Weights of a small mixture-of-experts language model, trained from scratch on English Wikipedia.
Training: a variant of Adam for the experts, 680M tokens, 5590 steps.
Below are experts of layer 5 (counted from 0) of a mixture-of-experts language model. Rows are named up (a neuron's input weights, with its number) and show model dimensions 0-127. Each number is 200 + 30 x the weight over its row's rms, rounded and kept within 0 to 999.
Before each expert's rows: a language model's description of what the expert responds to. This comes from a sample of Wikipedia text that the model never trained on.

# expert 1
It responds to: Articles, prepositions and word pieces inside French, Spanish, Italian, Dutch or German titles and names, such as la, de, del, van, von.
up0,207,191,211,228,220,188,158,112,164,184,154,179,220,158,189,220,163,182,206,221,230,178,191,253,181,184,149,206,210,231,148,230,189,183,256,226,173,211,191,209,234,216,259,193,234,220,203,192,208,192,136,147,203,192,204,167,213,235,222,200,212,197,172,182,201,203,162,195,177,180,209,228,197,230,192,168,150,100,222,147,230,183,242,195,216,220,203,215,182,205,191,161,272,190,252,231,202,154,186,157,193,150,197,199,227,221,196,259,219,213,127,236,194,210,205,197,223,226,225,218,199,155,212,195,206,194,203,222
up1,218,205,199,181,265,226,201,210,235,181,212,177,212,231,288,230,142,206,208,210,280,234,212,177,184,169,171,186,185,206,146,179,173,187,203,240,206,227,164,203,185,195,193,182,167,220,249,201,146,156,212,161,160,228,146,251,183,196,201,193,211,183,203,189,216,235,159,159,196,171,151,232,184,217,146,187,182,234,229,168,197,231,159,250,187,169,143,220,174,173,168,190,217,251,200,199,244,130,225,179,167,214,187,173,176,193,204,188,237,182,203,197,192,178,241,226,202,236,228,206,189,159,210,203,252,192,172,168

# expert 24
It responds to: Colons after infobox field labels such as Walk-on music: and Release date:, plus slashes, dashes, including, such as.
up20,211,196,187,179,233,196,143,199,215,178,250,165,144,210,195,213,207,171,177,203,216,143,157,208,205,225,212,139,220,186,205,168,194,181,171,156,201,197,171,199,209,184,173,201,189,235,180,238,208,218,212,182,170,196,253,250,151,195,196,170,231,172,165,234,216,238,198,174,243,172,176,209,173,237,202,203,174,176,218,238,265,196,250,203,182,178,191,216,189,218,179,223,172,199,252,170,204,195,194,142,127,228,183,178,218,189,132,215,106,217,214,193,152,152,216,170,205,192,170,165,203,184,224,219,204,257,161,144
up21,193,188,248,205,212,190,172,231,136,183,187,201,179,209,194,224,183,192,189,190,162,179,178,189,243,257,209,224,146,243,280,188,152,228,132,170,223,208,240,174,187,146,136,253,191,197,235,251,168,153,208,278,249,160,182,207,186,172,205,178,194,212,218,211,217,166,172,230,208,155,207,222,208,170,185,184,142,207,180,223,214,225,271,194,185,183,206,222,241,173,207,167,192,235,228,190,246,225,203,224,185,201,157,171,174,203,190,206,230,207,195,189,220,157,193,172,183,203,264,197,218,182,212,179,185,204,169,170

# expert 28
It responds to: Time nouns year, week, month, day (that year, yearbook), plus mid-word fragments like ue, ard, ual, ague.
up16,189,182,173,156,189,185,192,183,224,181,178,207,223,169,212,258,205,179,219,211,117,144,163,266,184,177,134,233,197,179,219,143,168,228,217,202,172,229,196,211,180,206,131,167,192,204,223,189,266,230,232,221,213,224,229,230,195,178,172,199,208,169,212,131,222,209,202,227,179,225,180,157,209,179,141,142,219,222,186,195,182,180,205,196,184,192,199,230,141,220,206,213,200,207,166,177,203,215,154,285,158,215,210,207,194,202,236,236,229,241,179,254,207,212,201,201,209,204,170,183,176,242,159,179,217,208,155,166
up17,195,222,179,225,193,176,174,172,288,200,212,215,145,186,220,188,253,175,220,195,207,214,192,211,224,156,176,263,182,208,225,157,211,162,197,245,174,150,214,197,235,179,164,224,164,233,227,217,221,191,245,187,171,185,205,247,168,158,259,190,233,153,163,179,137,159,204,156,202,201,201,212,174,148,178,236,184,174,247,253,181,175,188,192,194,207,165,217,200,160,197,203,160,208,210,199,226,220,241,203,190,190,142,190,247,218,179,197,197,243,183,227,174,185,146,185,184,163,205,151,217,226,214,157,151,183,144,199

# expert 40
It responds to: Capital letters and digits opening cells in sports or results tables, such as column headers T, D, Att, and player names.
up3,152,228,277,200,244,189,188,240,235,189,195,179,170,200,200,234,162,230,200,158,201,158,202,183,170,163,179,212,176,209,228,201,209,199,166,141,139,154,191,200,168,207,204,177,221,199,245,175,204,195,173,242,246,232,211,223,203,180,194,171,242,236,206,181,222,213,274,123,169,206,193,160,207,172,181,198,224,209,244,198,182,174,252,251,201,191,167,167,220,197,236,206,158,199,209,184,259,162,163,183,231,155,220,161,201,202,211,210,248,175,169,221,158,217,122,178,219,139,214,213,216,195,204,189,210,221,210,227
up4,170,249,231,234,210,216,225,238,190,134,220,196,170,226,190,200,199,179,212,231,202,216,171,199,207,196,187,246,160,197,172,195,138,246,184,200,239,198,205,152,225,275,182,181,190,197,185,145,235,146,195,286,223,210,243,273,216,229,228,181,188,238,167,198,211,258,213,203,214,254,145,176,206,201,176,212,200,228,208,236,220,206,205,286,201,256,249,163,197,180,202,190,189,163,210,198,225,222,240,257,211,257,215,196,196,174,192,224,235,171,206,192,218,212,200,196,221,237,211,187,189,221,207,219,206,172,232,194

# expert 2
It responds to: Opening word piece of a person's first name in cast lists, election tables and bios, such as Bar(ry), Gar(field), Frank(lin).
up1,200,183,276,257,231,171,173,154,227,218,210,202,127,267,226,174,208,211,182,199,203,250,160,215,156,228,253,207,197,203,172,215,186,177,175,165,174,201,194,163,143,196,196,217,255,219,208,144,179,211,203,193,190,177,143,187,235,206,183,213,188,190,212,186,167,203,211,212,205,161,182,174,180,175,200,210,216,213,181,196,137,243,175,228,210,213,203,218,203,197,194,251,144,253,234,213,222,188,204,188,208,201,250,228,137,193,230,242,177,227,184,225,217,209,220,221,197,204,204,241,191,184,252,154,200,284,134,198
up2,221,223,209,163,192,205,194,222,194,186,190,199,202,213,252,188,214,189,235,249,253,223,119,197,248,246,180,218,204,173,185,193,170,189,194,180,210,218,258,187,199,177,216,189,217,224,233,187,141,205,173,184,187,216,160,229,178,194,164,266,235,164,165,228,238,138,205,200,204,193,155,196,250,187,188,225,207,155,220,262,219,201,180,189,292,225,140,212,155,148,180,200,203,207,207,210,246,182,199,251,209,188,225,227,178,169,169,179,195,220,232,167,168,171,227,196,237,142,249,222,192,158,228,213,191,233,182,182

# expert 21
It responds to: Word-initial pieces m, h, r, M, H, Am, mostly after articles or punctuation, such as moms, mental, hoping, Among, km.
up1,181,225,203,222,212,214,181,229,253,165,218,222,174,251,168,185,218,215,205,220,145,220,173,179,211,156,259,138,195,256,162,118,185,272,237,190,214,208,159,252,227,200,154,199,204,189,169,197,214,188,205,235,215,185,213,181,184,214,182,227,187,209,166,178,196,187,173,178,244,172,163,174,145,205,157,176,224,192,195,163,235,196,182,221,176,267,215,166,190,184,178,224,231,183,163,237,195,216,213,173,129,207,171,220,198,118,204,215,206,226,168,228,190,249,219,225,234,173,171,174,217,166,162,194,179,183,196,200
up2,230,204,224,232,276,161,215,219,217,142,169,203,216,180,219,223,180,221,219,177,172,222,165,177,237,188,249,196,211,239,223,208,222,199,184,201,176,169,155,167,250,185,98,276,210,159,215,189,239,234,139,217,204,203,208,196,189,222,187,176,213,219,169,191,176,194,208,189,244,188,198,175,192,172,192,202,216,163,194,235,216,157,199,167,149,173,202,158,201,147,216,208,206,195,203,179,191,206,197,199,159,220,187,204,183,237,209,163,215,225,184,154,194,191,123,205,216,307,207,248,195,225,227,224,189,207,231,219

# expert 0
It responds to: First pieces of capitalized words, mostly personal names, such as R in Ruyuan, Ralph, Robles; also Un, As, St, Ref.
up1,194,223,233,161,242,149,164,151,218,229,171,215,186,220,176,219,183,135,162,235,223,185,189,178,177,156,230,164,205,162,190,157,202,234,182,204,219,180,185,161,186,156,145,201,189,212,215,187,237,163,213,201,165,191,185,208,232,217,175,176,208,216,189,213,167,205,201,191,209,160,223,284,190,223,155,163,204,196,223,156,111,197,206,221,176,231,232,194,215,192,214,188,170,158,196,197,189,174,186,175,144,197,199,197,243,133,210,194,235,244,144,202,207,164,221,205,174,205,155,237,187,175,151,231,179,188,177,279
up2,204,180,239,248,250,217,233,217,186,167,200,208,203,277,146,215,230,175,238,191,229,185,155,227,167,187,219,193,215,203,191,193,203,249,162,190,192,226,180,259,176,205,206,222,224,235,218,177,197,201,234,192,186,199,210,188,215,172,168,182,143,215,211,218,220,170,207,179,215,208,208,224,227,193,196,254,191,189,180,134,232,221,263,212,178,163,203,185,209,208,204,218,195,152,218,209,284,206,176,183,216,216,223,210,129,242,199,222,197,281,184,220,191,207,205,235,181,241,149,130,191,210,191,158,189,270,191,256

# expert 16
It responds to: Line breaks ending rows of pipe-delimited tables and separator rows, plus word starts like rem (reminder, remembers), throughout, variety.
up2,157,210,207,193,226,221,190,168,155,147,232,196,205,174,190,191,199,207,241,274,254,196,222,207,149,273,172,177,219,201,189,209,181,215,229,211,206,221,191,126,197,195,219,152,164,176,192,212,186,213,211,222,179,182,182,182,183,149,200,205,213,203,180,165,158,213,220,202,218,162,170,179,226,241,182,150,225,214,209,187,155,170,131,191,165,209,172,290,201,207,175,231,197,171,173,211,165,158,244,187,211,205,178,220,181,181,189,273,251,179,214,158,197,187,203,219,238,199,216,260,280,202,173,200,220,179,191,192
up3,202,238,217,148,214,227,177,162,204,256,188,193,169,182,130,169,186,225,209,260,147,180,193,226,150,276,208,214,192,221,202,203,204,177,204,127,181,173,228,202,148,174,137,199,184,195,242,188,217,163,187,187,211,222,179,232,185,173,195,196,235,188,175,164,170,216,220,178,206,145,219,205,177,217,201,236,199,215,143,222,197,219,115,162,216,183,249,206,211,234,212,203,144,198,209,248,164,181,203,198,263,177,165,215,214,173,250,230,192,180,220,225,232,167,252,200,178,237,217,202,212,172,222,223,182,226,179,207

# expert 60
It responds to: Line breaks and the leading hyphen that opens each infobox or list field, such as the dash before Time zone, Status, Songwriter(s).
up5,155,206,146,209,187,202,223,133,163,160,216,192,192,195,200,179,244,243,197,202,155,188,197,204,198,157,204,189,217,214,206,189,160,203,169,229,206,226,155,170,241,206,205,225,184,198,202,161,239,156,224,285,181,211,220,191,192,188,247,226,206,209,196,217,188,188,168,184,198,193,204,177,166,199,170,212,245,234,210,200,191,165,237,201,166,154,200,187,268,210,198,225,191,219,168,242,201,266,158,178,199,153,166,153,156,217,195,202,114,213,187,166,225,177,199,180,254,117,185,203,224,163,220,176,222,172,140,218
up6,205,208,221,194,262,165,173,172,206,207,164,173,203,194,193,214,186,199,250,230,216,216,122,269,180,175,148,219,167,212,191,225,179,176,260,182,195,196,195,186,178,220,210,208,224,205,143,222,166,231,203,185,252,152,205,152,255,178,186,120,263,206,193,182,184,202,214,189,179,202,269,190,222,163,185,223,228,201,155,211,214,201,138,211,191,237,204,193,203,261,228,232,188,218,187,203,191,121,242,212,228,183,204,142,205,165,205,186,201,218,197,211,229,170,233,226,150,183,195,184,206,162,172,148,211,214,201,207

# expert 43
It responds to: The th, st, nd, rd endings of ordinals in sports tables and th or ch pieces inside words, such as 2nd, 141st, or-th-odox.
up16,177,213,221,178,213,194,222,227,230,254,199,179,202,228,161,159,206,227,192,144,203,138,201,194,217,229,201,189,237,136,226,181,249,226,204,218,133,249,261,212,172,210,171,166,273,149,193,189,216,182,203,219,207,210,219,175,192,192,172,158,263,194,154,209,188,194,150,211,229,157,177,220,243,177,190,186,204,186,267,194,240,158,187,192,190,132,246,167,154,198,172,206,189,187,197,144,192,207,194,216,205,206,208,149,192,262,183,194,201,181,235,172,191,209,165,208,220,186,209,233,273,193,171,203,188,167,208,206
up17,204,198,205,188,225,226,221,202,194,165,203,133,194,260,217,176,209,226,144,167,204,248,223,249,206,236,225,188,190,198,189,197,217,178,260,208,165,189,194,182,167,180,182,230,218,198,183,247,212,226,196,153,191,254,237,226,188,283,182,224,189,201,145,193,245,240,197,198,258,171,166,251,242,195,155,183,224,196,142,146,159,186,212,165,213,198,208,197,216,198,246,186,187,228,192,209,186,210,228,200,231,169,207,239,189,152,199,212,170,184,178,195,169,202,162,149,195,223,154,196,154,257,196,263,183,191,246,236

# expert 32
It responds to: First letter or short first piece of a split word in prose, mostly s or S, e.g. s(ought), s(ending), re-fl(oated), prot(esting).
up0,207,173,159,210,209,179,192,192,155,137,243,207,148,175,181,175,196,248,290,202,181,201,246,194,229,204,184,198,188,184,206,192,218,216,179,218,186,245,225,132,169,199,177,182,232,182,217,216,177,187,227,149,203,163,236,192,176,182,195,147,171,251,167,193,181,215,175,265,179,216,205,170,137,231,163,257,203,154,244,199,176,176,203,260,230,197,210,210,167,215,145,239,225,197,227,185,183,175,216,207,183,222,270,171,208,201,203,240,189,258,216,184,208,197,191,228,165,209,187,154,216,172,194,240,200,243,192,233
up1,238,217,192,214,188,232,207,186,198,185,169,204,189,116,223,233,279,159,254,181,190,156,221,267,218,141,178,190,187,201,222,194,203,156,187,213,196,168,185,149,181,214,182,175,182,202,194,178,208,237,241,213,218,143,201,177,176,204,184,205,230,171,206,188,234,226,190,194,169,197,133,158,151,168,158,233,223,238,186,169,152,159,154,161,160,203,197,240,190,227,223,179,223,214,223,174,204,193,206,142,173,197,210,225,240,222,201,202,216,171,202,195,203,173,242,296,174,201,180,254,224,173,199,181,193,169,188,215

# expert 26
It responds to: Opening pieces of words and names like Mar(cel), se(eds), se(ems), organ, cre, real, Rous(seau), in varied running prose.
up0,216,200,210,202,181,193,235,171,234,176,182,183,190,179,215,189,147,159,151,159,236,257,189,197,185,160,224,140,200,198,200,220,200,222,201,230,143,152,208,187,200,167,210,240,226,185,245,226,179,197,215,145,220,251,277,269,167,241,196,199,218,235,248,183,243,194,194,226,225,220,238,206,179,195,171,166,165,185,247,194,184,208,204,213,209,243,199,208,204,208,201,177,228,165,176,151,232,174,204,157,168,227,256,216,167,177,244,155,203,241,200,168,158,198,196,258,167,238,150,173,176,151,190,200,171,212,190,210
up1,209,202,221,263,241,198,226,214,198,179,218,191,214,226,167,191,209,203,203,158,185,208,131,152,183,167,215,192,183,192,257,181,287,215,164,173,152,172,261,214,215,153,186,239,169,201,227,221,221,242,237,234,219,169,184,186,186,241,203,233,165,211,219,166,174,180,205,171,198,212,212,167,188,241,165,250,197,212,222,194,136,159,261,172,175,191,204,168,251,222,227,213,157,168,201,148,249,179,202,216,209,176,237,216,197,231,231,180,263,190,189,240,149,227,233,228,213,223,178,218,222,207,218,222,158,184,194,179

# expert 14
It responds to: Middle and final syllables of Chinese and other foreign names and places, such as Zhang-j(ia), Y(ue)yue, Leipz(ig), plus "3rd place".
up19,211,197,236,157,217,175,192,193,173,223,218,200,198,185,226,222,179,224,218,164,187,244,175,233,189,261,174,168,186,157,157,161,222,191,141,155,241,162,184,197,200,204,215,162,233,178,202,203,187,211,167,199,197,163,131,152,172,192,197,178,125,195,213,186,180,195,185,234,165,222,163,150,224,222,215,233,219,192,207,190,136,228,231,209,203,146,173,208,212,229,223,216,196,211,198,147,174,231,153,203,200,204,266,184,166,182,227,144,173,243,226,186,200,202,166,169,141,180,248,186,170,255,242,183,213,240,171,243
up20,213,258,211,241,192,217,253,204,221,201,146,172,214,180,181,180,127,188,232,149,193,193,207,225,250,218,210,196,160,224,263,215,206,183,222,196,221,198,190,208,236,234,197,192,203,188,238,174,187,209,204,221,206,188,207,194,210,225,176,181,212,255,262,203,246,195,166,216,226,172,184,233,216,214,179,181,136,191,262,272,201,164,206,214,214,202,213,168,153,122,200,222,265,242,205,182,240,190,224,195,177,133,171,191,225,287,201,232,201,212,185,169,215,215,198,183,196,200,179,238,166,214,231,205,213,201,191,139

# expert 5
It responds to: Noun pieces and nouns in legal or formal prose (sent-encing, pro-ced-ures, order, decision, according, due) plus small numbers in sports stat tables.
up3,175,219,148,195,219,161,182,213,172,151,225,168,203,129,219,225,239,190,204,243,199,154,192,197,248,204,155,200,183,186,214,236,204,156,227,204,246,194,173,190,132,229,188,206,227,197,148,183,165,187,197,192,199,168,203,195,204,176,183,225,225,228,146,204,242,172,215,135,209,203,193,206,175,229,169,189,168,130,227,209,215,218,250,228,200,166,189,206,222,198,128,234,197,217,219,191,205,203,241,199,227,185,169,189,200,219,167,189,227,279,148,151,171,220,253,229,241,185,187,203,189,165,189,211,232,178,191,122
up4,166,240,204,236,208,199,198,181,170,226,259,207,206,193,228,218,211,163,190,225,159,199,183,216,244,196,190,215,212,260,218,193,135,205,161,190,218,214,179,184,224,243,183,237,219,190,166,175,191,145,173,227,115,211,220,220,172,228,209,242,200,208,186,229,215,201,183,198,153,240,215,203,190,204,201,146,244,136,225,244,166,187,188,184,209,223,233,217,189,186,175,179,193,156,206,223,199,200,262,206,238,188,257,239,143,150,173,194,159,192,185,193,127,132,152,251,228,169,186,221,216,205,194,221,188,246,199,189

# expert 55
It responds to: Pipe separators between table cells and line breaks in lists, mostly after names in sports, award and election tables.
up1,170,180,186,208,161,215,256,180,224,181,205,165,220,147,206,214,205,211,209,159,229,208,200,214,180,120,175,242,189,233,158,161,182,183,176,207,217,242,234,170,234,251,223,189,179,166,203,208,212,200,189,223,172,199,179,221,203,228,253,223,210,215,153,179,216,217,191,230,141,189,136,221,228,169,205,194,176,227,196,264,182,188,135,220,217,208,225,187,122,251,171,192,197,165,298,204,232,187,199,199,200,214,191,193,252,174,168,198,211,207,131,167,198,242,181,224,209,183,177,194,168,184,212,205,215,237,223,247
up2,226,201,198,223,202,175,242,244,239,188,205,169,161,247,205,221,161,195,230,166,182,190,183,214,173,269,147,222,169,208,182,216,159,185,187,214,239,186,184,178,205,193,267,156,218,193,151,222,213,191,187,205,113,278,184,187,187,208,194,196,186,222,214,235,186,180,216,213,248,159,198,201,243,139,209,223,218,211,202,187,253,144,156,255,258,208,192,196,188,146,181,200,208,202,211,217,151,201,218,212,243,153,146,174,201,211,237,258,195,195,247,210,185,151,187,205,173,183,227,219,249,208,216,205,216,189,179,213

# expert 8
It responds to: Pipe separators and header words in wiki tables, mostly election results, track listings and squads, e.g. Candidate, Votes, Title.
up1,173,215,190,247,243,196,263,215,179,215,252,142,168,206,214,243,195,219,240,179,267,129,226,210,220,235,209,203,146,239,221,177,203,185,191,194,188,221,229,190,197,229,179,194,194,206,185,226,221,244,198,188,207,205,207,243,202,193,191,228,177,161,224,186,187,192,234,219,248,246,162,179,186,197,172,224,194,194,222,248,256,168,160,259,179,216,149,175,213,146,221,287,208,194,218,197,168,202,207,200,228,145,224,159,208,197,199,197,221,179,219,221,178,223,184,210,144,209,236,188,170,226,192,166,278,217,160,172
up2,192,178,205,192,193,199,161,190,173,224,148,213,203,204,177,205,255,194,210,174,218,192,220,188,197,186,172,216,156,173,173,248,215,250,196,245,186,235,228,203,226,221,262,203,267,202,204,183,241,256,221,142,163,232,239,169,227,183,179,184,159,191,201,192,263,234,207,236,181,227,177,208,168,218,211,206,232,242,212,187,214,144,250,190,216,169,187,213,239,140,183,151,218,166,153,148,238,179,275,202,162,174,199,167,185,188,207,250,195,212,186,147,192,196,188,203,182,173,212,249,198,232,197,205,160,164,242,160

# expert 12
It responds to: Final pieces of city, club and Italian or Spanish name words, such as Steaua, Toledo, Serie, Alberto, Nashville.
up0,174,176,236,162,212,189,232,167,191,198,234,192,173,248,183,206,186,233,188,211,222,150,196,213,171,208,242,186,201,195,175,109,244,176,191,174,216,165,219,193,223,237,202,201,197,200,223,196,209,166,153,184,189,210,196,213,207,243,203,205,148,208,148,164,240,249,171,192,169,202,198,201,262,198,182,201,190,208,174,193,184,220,200,170,219,170,112,194,213,242,150,183,232,117,215,177,245,204,185,139,213,113,188,157,204,156,220,196,238,202,199,245,198,170,167,190,201,246,225,223,234,198,167,199,197,203,147,178
up1,191,184,227,173,191,164,197,250,168,187,182,225,221,195,201,207,214,176,244,209,209,185,182,192,195,143,247,223,176,206,174,194,234,185,237,194,266,245,164,169,198,122,212,196,206,202,180,177,239,220,183,246,177,255,195,194,168,177,143,202,155,187,215,178,207,222,217,199,163,206,251,244,213,210,206,208,215,241,174,170,239,201,248,221,185,222,201,270,176,209,217,213,198,210,204,209,282,222,159,188,218,232,172,228,201,250,174,201,250,183,207,242,178,157,290,219,216,220,201,169,193,202,190,148,193,250,153,183